Experts of a small language model.
Size: width 256, 43.4M parameters.
Experts: 128 experts in each of 14 layers, 32 tanh GELU neurons an expert, 8 picks a token, a softmax router, a shared expert of 64 neurons.
Training: a variant of Adam for the experts, 277M tokens, 8463 steps.
Below are experts of layer 2 (counted from 0) of a mixture-of-experts language model. Rows are named router (the router's row for the expert) and show model dimensions 0-255. Each number is 50 + 15 x the weight over its row's rms, rounded and kept within 0 to 99.
After each expert's rows: "comes after" lists some tokens at least twice as common just before its tokens as in all text; "mostly gets" lists some tokens that are sent to it at least half of the time. This comes from a sample of Wikipedia text that the model never trained on. Tokens count by the router's weight.

# expert 2
router:64 49 59 41 52 23 21 22 42 37 38 63 49 47 46 43 52 55 54 57 71 51 53 44 31 76 44 57 46 67 71 39 54 38 47 82 41 42 61 54 65 27 31 25 43 34 33 62 31 42 25 38 26 63 41 33 60 53 49 42 30 61 57 30 65 33 57 50 64 42 76 33 64 33 71 54 38 27 36 40 38 52 52 68 51 38 44 38 58 48 30 60 57 36 56 65 67 68 37 52 54 31 48 50 35 33 54 35 85 67 51 50 55 37 68 65 44 70 41 47 45 42 35 64 67 58 21 36 81 37 46 31 48 75 31 57 34 37 27 77 49 68 69 32 50 35 47 42 76 36 20 70 55 23 63 50 45 21 45 46 32 59 68 32 47 56 44 78 67 63 38 55 65 37 56 49 63 58 10 49 62 33 80 44 61 51 57 84 42 58 51 51 40 48 41 69 40 57 64 99 55 51 55 74 69 19 53 66 35 40 75 40 67 68 63 41 64 46 61 53 54 56 84 30 50 62 22 48 56 46 37 52 77 68 42 59 58 50 47 54 52 66 56 49 39 61 53 32 67 38 59 42 48 66 73 68
comes after: "2", "1", " ", "/", ", ", " ("
mostly gets: "ō", "its", "els", "ish", "ues", "ach"

# expert 10
router:56 33 63 18 37 38 43 58 89 44 28 64 50 80 78 59 64 55 73 36 58 51 70 30 58 53 69 70 34 62 49 57 45 38 62 58 32 45 59 39 42 49 44 43 45 53 49 47 56 74 36 55 52 64 53 43 55 60 26 61 60 74 15 36 62 77 20 60 45 48 40 39 37 67 63 32 45 50 69 66 40 48 45 60 36 64 74 42 34 49 33 58 56 41 56 52 51 28 61 32 87 37 40 31 46 43 35 43 54 55 46 35 68 42 62 37 38 46 68 84 47 48 68 71 29 51 36 21 58 43 76 39 41 40 40 53 56 71 62 46 45 54 50 64 42 56 27 43 60 48 75 67 60 77 65 34 25 33 52 56 39 62 45 63 58 24 40 21 63 51 30 53 26 54 32 30 51 52 59 49 61 52 49 61 41 55 71 33 41 41 65 18 63 47 50 40 72 29 56 40 45 36 21 64 61 27 25 62 38 46 53 40 57 45 47 66 48 71 55 36 68 39 39 47 29 19 35 47 50 55 40 15 48 58 44 88 77 10 72 51 37 86 73 48 68 57 66 51 40 54 68 51 37 42 35 64
comes after: "2", "1", " | ", "| ", ",", "–"
mostly gets: " | Safe", "950", "!", " Film", "951", "971"

# expert 35
router:43 49 68 41 33 37 45 47 75 40 36 40 42 27 37 41 35 38 42 70 66 51 44 44 39 47 50 47 72 49 38 27 62 52 53 38 70 39 24 62 59 09 62 53 43 57 64 36 51 69 81 49 43 51 61 34 43 48 49 65 45 59 24 49 22 09 43 50 75 34 34 66 40 36 59 59 61 75 56 64 34 58 41 34 51 58 61 68 54 78 31 76 26 36 62 33 43 49 32 49 61 33 44 56 57 62 29 75 37 44 41 57 45 43 52 34 66 47 33 38 58 61 70 80 53 50 57 63 48 42 34 52 50 70 42 89 61 24 48 64 55 80 28 63 36 28 28 39 16 47 55 53 58 31 45 58 64 65 47 87 61 58 41 59 36 62 00 41 56 30 60 39 37 54 52 48 61 51 64 73 59 63 85 61 58 48 74 44 64 58 89 43 45 48 51 60 51 47 46 49 75 48 44 58 44 40 45 63 62 57 69 21 22 51 35 47 36 64 52 41 64 49 49 75 48 64 22 40 50 37 44 70 58 60 44 18 40 76 24 44 54 69 53 46 58 60 68 37 58 43 54 61 43 29 51 22
comes after: "\n\n", "\n", " |  | ", " |  | C", "andidate | Votes |", "| Year"
mostly gets: "==", " |  |  |  |", "==See also==", "==History==", "|---|---|---|---|---|---|", "andidate | Votes |"

# expert 59
router:51 43 66 66 35 46 48 48 63 56 61 31 31 71 49 36 65 63 43 75 80 39 53 53 24 55 63 38 34 47 45 50 67 49 49 48 50 37 23 64 50 46 33 76 48 58 64 53 29 39 64 46 43 36 32 59 74 67 38 46 17 41 67 26 63 38 22 30 65 40 55 64 51 40 53 49 37 42 62 43 38 55 54 35 49 58 47 60 52 59 60 36 41 43 70 38 34 57 61 29 50 78 57 49 48 60 38 57 27 68 36 42 36 19 45 48 32 52 22 57 30 42 88 43 50 76 47 56 38 41 46 53 43 74 55 46 57 73 14 44 70 45 30 81 27 60 65 55 23 64 28 37 60 48 38 57 37 73 41 77 55 41 44 51 19 67 48 38 52 38 49 44 39 72 50 73 62 70 22 64 80 69 53 71 45 62 71 41 69 44 61 54 42 47 64 65 55 67 15 38 71 46 57 58 39 45 42 65 75 60 74 41 31 33 44 37 24 62 36 61 54 59 44 80 72 70 36 23 50 41 29 70 56 54 36 28 47 51 29 24 46 45 18 29 61 41 61 41 49 27 34 36 38 57 76 40
comes after: "\n\n", ".", " =", " ==", ").", " ==="
mostly gets: "==", "===", " =", " ==", " ===", "In "

# expert 30
router:45 53 84 31 43 30 34 47 14 47 38 70 51 31 54 39 51 55 37 60 52 70 47 50 60 57 53 62 64 72 68 49 57 58 43 81 70 28 86 52 72 28 50 45 47 33 55 25 66 47 54 32 32 60 16 47 77 68 39 54 46 56 50 36 54 24 62 56 58 46 72 40 69 44 47 64 50 28 65 52 37 59 34 10 66 50 41 61 35 70 59 76 48 32 35 37 70 44 41 39 41 46 42 47 34 35 29 49 71 40 44 37 46 33 61 37 42 67 32 45 60 41 45 50 52 79 41 74 42 32 41 28 54 70 50 47 46 65 35 40 63 80 22 47 08 35 34 57 45 25 41 53 70 27 49 43 38 45 49 56 26 71 55 63 52 41 26 70 64 34 65 60 42 30 75 40 81 66 25 60 57 56 46 62 71 42 49 52 49 54 64 38 65 45 57 52 58 70 21 44 63 52 41 47 49 52 49 58 69 51 89 55 26 56 47 37 59 47 65 35 26 60 67 56 56 63 26 36 67 64 18 73 53 51 59 38 56 56 14 51 54 58 38 54 48 70 69 41 31 35 53 65 55 35 71 72
comes after: " in ", "1", "2", " ", ", ", " In "
mostly gets: "951", "!", "?", "...", "949", "950"

# expert 7
router:69 49 51 25 32 37 55 66 56 52 19 56 43 58 36 39 58 84 27 21 66 60 88 37 72 67 48 51 42 92 63 32 35 44 50 63 70 36 45 61 50 30 40 20 45 45 50 48 33 38 53 62 55 26 49 25 77 55 36 73 54 75 11 45 52 55 52 62 55 73 49 47 62 55 76 27 38 58 70 42 48 74 41 62 48 54 54 76 54 71 48 33 42 30 33 50 42 56 50 54 68 45 40 38 41 44 39 49 56 47 41 31 65 50 59 12 23 69 78 29 61 47 59 46 46 49 67 37 47 43 41 52 53 40 52 33 50 42 43 65 56 59 47 47 25 62 29 44 92 49 68 73 55 54 66 47 47 18 12 56 24 54 55 79 72 36 37 40 49 35 58 32 40 68 48 37 64 44 45 46 81 54 46 64 66 68 35 66 56 71 49 41 71 59 38 40 70 31 56 41 63 40 59 37 79 28 41 60 52 37 60 46 60 60 51 52 77 74 34 21 50 38 36 58 60 37 46 43 68 63 37 50 53 59 26 46 27 35 71 46 69 54 52 55 68 49 80 53 36 47 43 56 43 48 45 66
comes after: "2", "1", ", ", "| ", " in ", " | "
mostly gets: "971", "954", "400", "003", "950", "992"

# expert 98
router:50 43 65 53 34 35 45 30 29 43 52 53 50 53 35 30 25 32 48 77 45 54 41 69 46 36 61 41 49 62 47 38 62 67 56 72 66 41 44 66 44 41 72 34 40 61 59 67 34 67 68 16 38 24 42 69 69 63 24 39 39 51 64 33 57 60 57 68 52 41 69 23 49 51 39 63 69 38 55 48 39 68 32 26 46 47 21 35 69 56 43 44 19 78 35 53 44 58 23 74 33 45 57 28 61 67 63 55 71 54 68 47 55 39 53 52 59 80 47 25 37 33 43 56 29 43 57 46 45 55 19 29 46 71 59 63 35 43 45 52 65 53 41 42 31 47 59 43 36 46 55 44 55 30 65 63 40 35 62 61 20 51 31 51 10 59 47 72 36 55 66 40 54 60 33 57 68 57 38 61 50 59 34 71 57 40 43 39 49 38 67 57 44 48 49 38 51 50 43 42 61 70 72 39 91 72 69 63 64 47 71 55 44 31 47 34 79 63 55 60 17 78 50 68 50 69 58 63 75 22 74 71 56 69 67 17 43 71 42 59 44 42 22 47 74 62 33 14 55 45 53 59 53 21 52 61
comes after: "\n", "\n\n", " is", "===", "==", " that"
mostly gets: " special", "ing of", ": Al", "- An", "For", " Ed"

# expert 20
router:67 36 81 31 45 39 42 39 74 50 27 64 59 50 51 74 61 73 47 31 52 65 78 39 46 72 66 53 35 52 72 64 32 44 45 63 56 35 88 47 39 41 53 23 39 67 49 55 31 53 48 69 44 35 32 49 53 67 19 44 56 59 35 47 59 62 10 54 28 60 51 45 55 49 47 62 76 62 55 50 44 25 67 71 47 43 50 34 24 44 64 53 68 40 53 49 39 75 47 46 49 53 45 27 58 49 43 28 45 54 57 47 67 45 59 27 39 71 70 57 42 37 29 51 57 52 24 50 38 49 47 18 38 48 24 41 75 65 61 48 67 63 42 20 25 39 35 44 50 39 77 60 59 42 64 49 52 48 30 56 17 50 39 45 41 49 39 36 57 50 70 38 43 77 34 29 54 57 55 54 54 34 46 45 50 62 53 50 54 62 55 18 46 39 44 48 61 29 46 54 58 33 47 73 61 14 52 55 62 38 55 31 67 65 50 67 75 60 40 51 57 54 42 49 58 34 35 15 65 28 30 62 63 86 41 58 52 00 96 34 73 85 51 57 56 61 61 48 34 50 50 54 36 60 65 58
comes after: "2", "1", "6", " | ", "| ", "4"
mostly gets: "ec", " Sch", "sch", " der", " Ben", " Bl"

# expert 11
router:35 50 65 35 35 32 31 31 36 36 45 52 48 48 37 40 59 44 39 50 64 63 52 29 42 44 55 55 26 49 68 31 32 43 46 71 36 61 80 49 56 23 42 39 76 50 34 81 18 41 40 31 45 54 50 65 39 65 49 56 44 53 82 41 46 32 58 60 74 25 57 22 86 38 79 72 55 20 55 43 64 81 60 53 40 55 39 39 47 56 47 60 51 54 30 28 48 17 27 36 45 28 40 52 41 36 48 49 85 49 40 37 60 50 52 50 42 70 38 31 67 52 46 70 49 32 43 79 50 37 43 31 45 75 66 49 44 49 35 62 30 62 43 34 51 59 54 44 40 20 11 80 64 24 59 57 35 44 69 60 36 66 56 52 85 50 61 74 66 50 71 56 49 46 60 51 63 58 31 45 49 43 54 47 64 43 66 61 31 57 63 53 48 46 60 60 64 66 54 71 65 52 55 26 65 54 68 52 60 58 83 43 58 69 65 42 56 32 74 50 50 73 52 29 36 80 27 59 59 51 38 64 80 54 35 57 43 69 21 49 50 59 28 30 52 53 56 23 47 27 55 45 48 39 67 83
comes after: "1", "2", " ", " in ", "/", ", "
mostly gets: "ons", "ver", "ts", "ues", "ves", "omp"

# expert 54
router:51 51 42 84 86 75 29 53 33 71 66 62 44 34 33 49 76 71 43 32 36 39 64 57 52 22 55 36 60 56 25 69 49 59 34 35 28 55 35 49 41 60 42 28 28 41 41 26 66 51 69 50 66 44 80 63 60 45 67 61 31 42 37 56 56 69 79 38 45 66 36 64 81 52 43 50 38 27 41 52 62 58 44 35 60 50 52 60 58 24 50 43 35 29 39 47 58 51 59 67 32 74 35 76 73 68 51 33 26 59 35 60 36 54 45 64 52 52 54 70 52 58 42 32 43 63 50 40 35 76 83 61 64 35 74 38 72 46 28 40 61 52 55 63 28 66 15 47 47 86 57 36 44 67 66 42 55 43 66 59 65 21 49 39 47 36 41 29 67 38 57 56 51 31 30 71 37 39 76 40 75 32 38 55 64 60 76 33 57 66 63 56 39 63 54 53 62 70 41 35 42 35 67 36 36 75 42 64 41 54 42 51 39 34 44 61 34 58 51 60 47 52 59 44 53 53 66 69 42 53 54 44 43 25 70 21 54 24 17 50 65 22 70 31 52 64 46 49 61 33 48 75 30 27 33 42
comes after: ")", " |", ".", " =", " |  |", ";"
mostly gets: "\n\n", "\n", " In ", "In ", " / (", ") "

# expert 31
router:58 61 59 62 26 59 58 60 23 55 76 64 60 39 49 27 43 58 46 50 91 63 83 53 63 50 52 62 37 65 74 38 41 45 65 57 52 80 41 50 47 30 38 28 54 35 72 60 25 45 35 64 45 46 33 37 45 35 27 20 53 45 70 43 70 62 08 56 33 84 50 26 54 59 33 49 72 53 61 54 33 47 64 42 32 55 28 61 47 46 49 50 55 39 51 63 45 63 50 56 67 63 52 36 67 31 35 39 50 65 46 42 54 57 68 31 28 78 56 36 40 38 38 61 51 51 29 28 42 42 58 34 36 37 39 19 39 37 68 36 47 41 61 43 41 45 48 43 71 33 63 51 67 59 79 56 71 44 45 45 24 45 30 68 37 66 28 24 43 57 44 44 30 75 39 60 78 52 42 52 76 59 66 30 33 54 35 51 46 85 35 47 70 39 68 33 56 34 41 59 51 42 39 50 58 26 60 45 56 65 45 38 50 89 59 63 72 47 48 52 52 48 55 48 52 23 68 15 67 48 36 74 36 62 69 56 57 29 87 39 62 45 21 41 65 60 55 68 29 63 45 61 44 49 82 54
comes after: " | ", ".", "| ", "1", "3", "4"
mostly gets: " Ch", " Sw", " Sh", " of New", " Gl", " McC"

# expert 124
router:52 54 39 48 47 51 26 48 38 53 40 55 41 65 43 70 44 44 43 45 29 62 50 63 59 42 56 57 72 35 22 65 66 29 49 67 25 46 86 20 49 64 50 28 39 46 68 52 48 41 43 62 55 42 49 51 35 20 68 47 41 39 46 35 62 46 67 56 51 45 57 45 36 52 53 43 47 18 56 27 35 27 66 59 46 53 67 45 89 41 56 27 35 70 14 84 60 51 59 56 52 38 55 49 55 26 54 41 50 26 45 56 71 59 87 67 58 43 76 61 64 49 44 49 44 45 59 31 62 44 46 61 53 60 75 60 27 52 70 69 48 19 65 70 77 52 57 20 70 63 64 74 58 38 69 40 69 48 35 56 67 34 57 25 57 42 69 45 28 52 47 76 51 46 62 38 28 46 66 36 57 23 56 59 49 57 28 14 42 25 30 39 39 48 36 73 51 70 43 42 78 61 74 51 52 46 76 60 61 48 48 47 32 44 58 52 50 41 28 43 57 74 32 19 62 51 82 70 51 44 69 30 72 50 46 60 70 60 54 48 26 44 59 66 43 22 33 41 25 59 29 40 70 62 57 34
comes after: "\n", "2", "ا", "و", "- Time zone: UTC+", "ل"
mostly gets: "- Coordinates: ", "- D", "- Location", "- Born: ", "- Born:", "- Country:"

# expert 15
router:65 70 50 39 51 52 35 65 39 39 42 77 76 38 60 39 43 56 67 50 71 64 53 38 41 45 54 72 37 51 46 65 29 40 54 54 34 61 30 42 33 48 42 47 35 51 62 68 52 67 42 67 49 56 39 40 16 57 26 47 52 57 76 40 78 63 48 50 57 77 44 57 33 80 26 53 81 59 58 54 35 19 58 72 67 52 62 76 49 39 52 39 52 60 61 47 60 49 55 26 27 64 49 48 39 48 57 33 54 68 58 48 40 28 53 59 32 41 23 39 40 24 51 73 33 37 30 45 47 52 58 39 36 32 09 24 32 52 70 45 38 60 62 60 40 57 58 50 79 37 62 56 37 70 44 63 68 39 40 34 79 49 29 53 70 43 42 44 51 41 64 46 47 62 04 46 57 55 61 51 36 52 72 50 37 74 48 61 25 36 39 39 70 47 26 50 60 21 44 44 19 31 14 55 42 35 69 40 42 61 49 35 58 73 75 59 55 48 37 41 84 44 68 36 54 20 27 37 65 45 26 62 26 67 46 67 68 33 78 48 50 61 57 16 62 64 69 56 45 53 58 58 62 52 30 57
comes after: "1", " | ", "2", ",", ".", "| "
mostly gets: " Rom", " de la", "965", " am", "283", " p."

# expert 41
router:47 51 38 63 41 46 47 52 58 45 24 34 58 71 55 48 39 24 73 61 47 52 57 34 62 38 61 41 23 52 33 56 49 20 61 60 53 56 18 53 48 28 40 44 52 44 62 42 44 73 60 77 74 65 77 46 32 50 56 67 54 61 41 34 41 59 41 26 66 64 55 48 31 54 49 56 35 72 53 28 27 45 47 61 12 63 49 52 45 36 39 42 64 51 71 29 22 66 68 21 63 49 46 35 53 55 26 73 67 50 32 48 53 70 79 57 63 34 22 55 49 23 70 54 52 57 49 38 56 65 40 57 50 52 48 41 30 26 80 55 31 64 54 70 44 52 16 27 49 48 80 55 73 53 67 67 25 23 56 62 77 49 40 74 51 46 32 37 48 28 79 24 56 69 20 45 64 52 41 54 37 74 71 56 58 75 79 27 33 53 64 55 41 66 47 47 69 25 76 35 57 58 47 50 60 31 45 65 36 38 42 08 49 53 44 56 51 39 31 53 69 61 53 62 49 25 54 54 72 32 66 34 55 25 44 37 42 41 69 66 48 65 75 50 60 60 47 50 53 55 69 55 32 43 29 50
comes after: "\n\n", " |", "|", " / (", "0", " |  | "
mostly gets: " |  |  |  |", " | Final |", " | ENG", "==A", " m)", " Thompson"

# expert 126
router:52 32 63 51 45 41 33 58 40 41 38 60 39 44 52 67 39 54 50 58 44 74 63 49 54 46 78 53 53 40 47 50 56 41 37 78 35 37 47 58 50 43 53 29 46 49 64 49 73 65 40 69 35 35 24 46 44 60 40 62 58 70 67 23 61 65 46 68 63 46 55 61 43 21 61 52 66 33 60 32 44 38 69 69 40 53 59 55 69 39 54 58 23 64 55 50 30 35 40 25 52 44 74 70 33 41 22 58 49 22 78 64 39 56 69 68 70 47 46 35 44 32 54 52 65 67 18 41 46 46 23 43 54 61 81 50 53 51 71 36 43 49 33 61 56 72 82 22 58 49 59 66 74 42 60 48 73 74 38 53 73 36 51 33 57 31 68 39 46 38 28 80 37 44 45 45 17 49 41 84 60 40 47 50 44 39 68 25 39 34 70 31 77 63 54 27 25 37 36 65 57 76 57 53 31 54 60 36 55 60 74 80 45 29 53 48 32 47 56 29 31 28 61 50 45 37 35 38 28 37 43 77 23 66 46 63 63 74 33 36 23 57 61 63 24 43 63 37 45 71 67 29 55 24 32 64
comes after: "2", "\n", " | ", "–"
mostly gets: "ating", " about", "ue", "- N", "ization", "IA"

# expert 112
router:60 33 69 20 41 50 52 31 51 43 34 48 54 41 50 28 70 31 31 51 56 44 38 66 56 54 62 34 49 61 62 24 74 34 75 52 38 28 37 63 52 51 61 55 39 36 44 31 55 60 75 54 16 29 37 26 47 74 23 31 51 48 40 29 61 27 42 77 56 52 56 56 32 42 44 64 66 65 44 50 45 62 38 64 66 57 60 33 51 72 57 35 32 74 31 50 72 45 40 59 38 29 43 68 58 65 64 27 64 55 64 46 55 44 55 48 43 54 38 31 40 24 56 69 60 35 66 53 65 50 26 49 81 70 50 31 34 27 63 35 67 56 54 36 49 32 32 74 51 29 83 79 58 81 48 64 42 62 33 63 56 66 48 61 43 62 70 52 69 63 31 25 54 33 59 41 60 54 75 73 50 53 52 71 55 42 23 66 61 47 53 31 50 55 21 64 57 42 59 45 63 63 13 58 40 22 47 39 74 63 55 37 22 13 59 58 51 53 64 36 44 34 53 37 49 36 49 70 69 20 31 46 59 83 51 52 55 73 30 39 52 42 72 50 71 49 54 22 37 59 57 44 63 51 73 44
comes after: "\n", "\n\n", "allow", " | Futures", ": \"", ", \""
mostly gets: "- M", "- B", "- L", "- C", "- St", "- F"

# expert 116
router:34 44 46 71 82 44 37 40 37 34 49 43 43 57 47 42 43 53 18 74 68 44 51 47 48 38 46 30 31 42 80 37 51 33 50 48 58 23 81 41 55 31 57 35 24 12 36 43 45 54 46 50 60 54 70 59 43 31 64 34 65 48 29 38 25 44 40 50 67 86 69 66 44 31 30 69 46 39 36 45 33 39 50 52 43 46 53 40 43 44 77 37 58 41 23 28 63 57 55 47 35 78 37 65 47 28 45 49 59 57 66 71 45 46 70 54 37 25 38 49 63 33 50 59 61 18 71 70 52 41 58 76 68 39 77 36 33 71 45 73 48 67 60 49 51 73 40 48 54 62 38 74 53 39 33 62 72 68 86 51 63 45 41 69 49 40 41 26 38 59 54 51 46 68 57 52 67 55 64 40 59 27 28 67 61 52 43 44 44 57 65 59 55 60 59 89 46 56 46 32 76 50 69 47 50 42 66 41 76 54 49 46 42 69 48 47 52 46 68 56 13 70 41 51 66 28 25 67 30 37 74 61 69 48 53 43 38 64 36 69 52 51 42 72 88 72 40 60 19 42 32 61 63 34 32 70
comes after: "\n\n", "2", "1", " U.", "–", " A"
mostly gets: "- P", "W", "ational", "P", "A", "CA"

# expert 61
router:63 47 32 62 33 62 72 66 41 54 62 62 52 39 58 32 69 89 41 28 83 66 66 56 40 54 45 48 45 63 42 72 43 60 69 54 41 69 41 78 30 42 38 34 46 62 22 58 54 39 48 28 61 71 75 81 60 56 62 16 32 44 80 66 66 67 52 26 37 55 26 50 41 65 45 50 50 34 42 69 59 55 59 61 75 62 36 64 50 37 40 45 84 35 75 75 54 42 60 30 35 62 38 60 61 60 67 37 53 87 53 37 50 38 16 55 57 39 55 52 51 58 36 29 17 62 37 53 40 45 67 44 46 56 31 30 60 39 53 21 46 51 68 37 47 38 60 45 49 42 52 36 55 62 65 66 48 69 62 48 60 23 22 50 33 40 48 48 72 67 37 51 57 31 37 60 55 71 21 47 42 48 39 39 57 44 55 64 46 78 62 41 46 48 65 41 52 41 36 51 21 46 62 38 29 72 40 48 47 51 15 64 73 52 60 28 53 32 48 75 43 46 37 57 40 80 36 15 54 38 38 59 28 49 62 58 77 37 45 37 64 48 65 15 42 45 60 27 63 37 47 69 35 39 59 71
comes after: " |", " |  |", ")", ".", "% |", " |  |  |"
mostly gets: "\n", " \"", "\\", " [", "[", "\n\n"

# expert 114
router:64 34 42 27 50 47 35 17 72 42 54 51 61 60 57 94 39 56 37 35 52 75 61 56 36 87 41 32 35 40 75 29 72 51 60 55 57 21 48 54 66 47 67 61 48 52 59 41 63 64 74 40 61 41 09 24 55 38 48 18 32 28 57 32 53 34 20 75 58 48 48 59 35 45 42 30 75 57 59 23 34 49 66 76 60 60 50 40 36 52 56 55 43 85 48 48 51 75 46 64 29 56 51 50 52 42 63 37 66 54 44 51 53 34 50 27 27 44 55 53 53 31 31 71 68 44 57 35 65 57 56 44 58 54 41 27 42 41 53 68 71 62 51 33 51 25 55 60 49 62 72 50 76 79 48 47 51 44 44 48 44 38 28 32 42 62 83 69 47 67 64 42 77 30 48 50 73 60 65 48 17 58 23 72 56 36 23 60 62 51 45 56 66 53 37 28 49 45 37 50 61 50 26 32 44 50 75 72 60 72 51 53 48 44 59 52 64 64 19 79 51 55 52 43 51 38 55 19 50 19 25 61 48 75 50 44 55 62 55 39 51 45 32 44 43 60 40 37 76 44 47 36 71 67 65 63
comes after: "\n", "\n\n", "allow", " al", "- Place of birth", " Al"
mostly gets: "- M", "- B", "- St", "- F", " St", "- G"

# expert 23
router:47 74 56 51 27 67 63 57 16 45 57 56 53 41 59 21 52 32 37 60 87 82 39 69 37 37 51 72 24 48 47 60 20 24 36 48 54 70 35 42 33 52 69 47 44 53 55 65 31 46 41 60 57 86 50 46 53 37 50 22 48 64 83 49 60 55 33 63 56 68 34 41 46 68 31 74 57 36 64 62 30 59 66 50 61 45 53 47 68 47 57 40 46 73 57 62 41 60 45 54 36 63 31 48 44 38 45 55 59 69 51 57 39 38 45 51 35 66 35 47 32 33 60 59 73 55 20 40 66 47 51 38 51 26 52 23 35 73 68 36 30 35 69 57 62 54 73 41 71 40 47 56 45 58 65 45 89 41 42 28 47 54 35 67 38 47 27 47 48 62 42 57 40 76 14 57 56 57 55 68 48 56 79 31 24 65 41 42 39 65 11 34 64 54 38 57 32 31 38 65 44 58 29 65 47 27 50 36 65 62 43 15 48 74 73 60 60 21 37 64 58 52 66 36 66 24 61 36 77 31 51 59 30 43 58 74 65 58 75 37 53 58 38 48 73 67 53 40 47 44 48 47 47 61 76 30
comes after: "1", "2", " | ", ",", "3", "4"
mostly gets: " Indian", " Im", " | Safe", " Les", " Que", " Bh"

# expert 53
router:56 60 49 72 48 62 58 58 77 66 48 11 37 65 28 31 35 51 68 73 58 37 50 52 30 53 47 35 61 43 50 46 58 27 53 27 63 60 22 46 45 14 44 61 55 61 66 48 56 63 67 72 52 52 46 53 50 71 53 70 57 56 29 33 56 32 29 26 70 45 27 69 26 46 50 41 68 56 46 48 29 49 49 33 48 68 43 71 76 59 39 47 57 31 65 34 31 51 60 33 63 46 35 69 39 62 22 45 40 55 21 28 25 45 40 24 74 42 37 42 56 60 77 55 62 63 61 35 43 42 41 65 40 56 46 69 57 49 48 55 34 63 23 69 57 66 47 32 25 71 42 52 54 35 42 53 54 49 61 78 62 34 55 44 50 44 50 43 54 22 48 50 62 59 59 72 67 45 90 58 30 70 82 64 55 72 63 39 44 49 81 59 39 63 51 72 66 58 39 41 71 35 58 56 41 38 37 73 39 61 70 38 20 42 39 46 30 37 31 62 69 52 27 75 71 68 31 36 25 52 41 58 62 27 31 28 38 64 27 30 41 52 52 38 56 60 76 58 78 48 42 72 46 41 64 29
comes after: "\n\n", ".", "andidate | Votes |", " |  | C", "===", "=="
mostly gets: "==", " =", "===", " ==", " ===", "In "

# expert 96
router:64 71 54 52 32 42 54 48 49 36 37 54 29 55 40 77 16 43 46 53 32 80 35 58 12 58 50 84 66 22 35 32 72 26 47 62 45 36 59 58 45 52 50 70 51 41 51 38 76 54 40 57 29 56 47 35 51 26 47 28 53 47 61 40 64 66 49 74 63 58 73 65 32 53 30 42 66 39 69 43 35 41 48 55 73 29 49 39 72 22 51 28 40 63 63 50 76 09 44 24 74 34 61 55 27 59 44 52 57 43 59 57 25 55 61 48 50 28 38 69 73 42 68 55 59 49 22 58 33 44 33 36 50 70 74 33 39 32 56 47 57 45 52 65 63 61 66 41 72 48 60 65 58 65 59 57 69 52 45 53 83 47 48 46 55 62 63 71 48 37 47 91 31 50 54 45 36 56 49 67 61 41 49 71 44 38 30 34 52 26 57 47 84 42 57 31 51 71 32 42 73 47 57 31 63 70 72 28 54 77 57 49 33 20 50 49 41 49 42 23 54 22 65 51 44 48 55 29 40 42 27 36 41 46 35 46 76 76 53 30 36 15 48 67 41 48 39 45 59 37 63 36 52 41 62 55
comes after: " | ", "\n", "1", "–", " ", "; "
mostly gets: " round", " cast", "47", "ø", "Scientific classification", "Personal information"

# expert 14
router:42 67 71 52 58 51 24 51 37 50 49 21 50 41 56 41 28 62 61 42 58 67 51 41 51 57 36 59 49 55 56 50 31 37 35 48 51 31 73 42 65 38 53 34 37 65 74 53 59 80 45 74 64 70 54 47 59 61 37 74 56 67 40 28 65 49 51 65 52 44 36 48 52 60 51 59 30 37 62 55 38 39 43 63 55 52 83 45 41 59 53 64 36 56 62 23 48 32 38 35 54 49 41 54 18 32 35 61 51 45 35 37 48 37 69 36 42 48 30 14 59 29 53 72 87 59 44 42 57 62 46 37 33 26 27 50 31 75 38 62 28 66 37 53 38 64 58 36 52 32 55 62 41 74 42 33 55 37 41 54 47 72 69 74 67 28 53 07 56 48 65 87 42 68 19 46 60 49 75 59 35 29 72 54 47 57 27 20 36 43 52 40 74 65 55 51 61 16 42 37 62 41 43 68 39 38 43 62 52 45 81 39 41 73 67 51 74 54 57 27 58 56 53 21 45 34 34 38 62 43 24 49 10 59 29 68 40 51 54 43 59 68 59 78 58 84 82 45 47 60 57 46 57 68 35 48
comes after: "2", "1", ",", " | ", " | .", " "
mostly gets: "400", "283", "950", "951", "971", "954"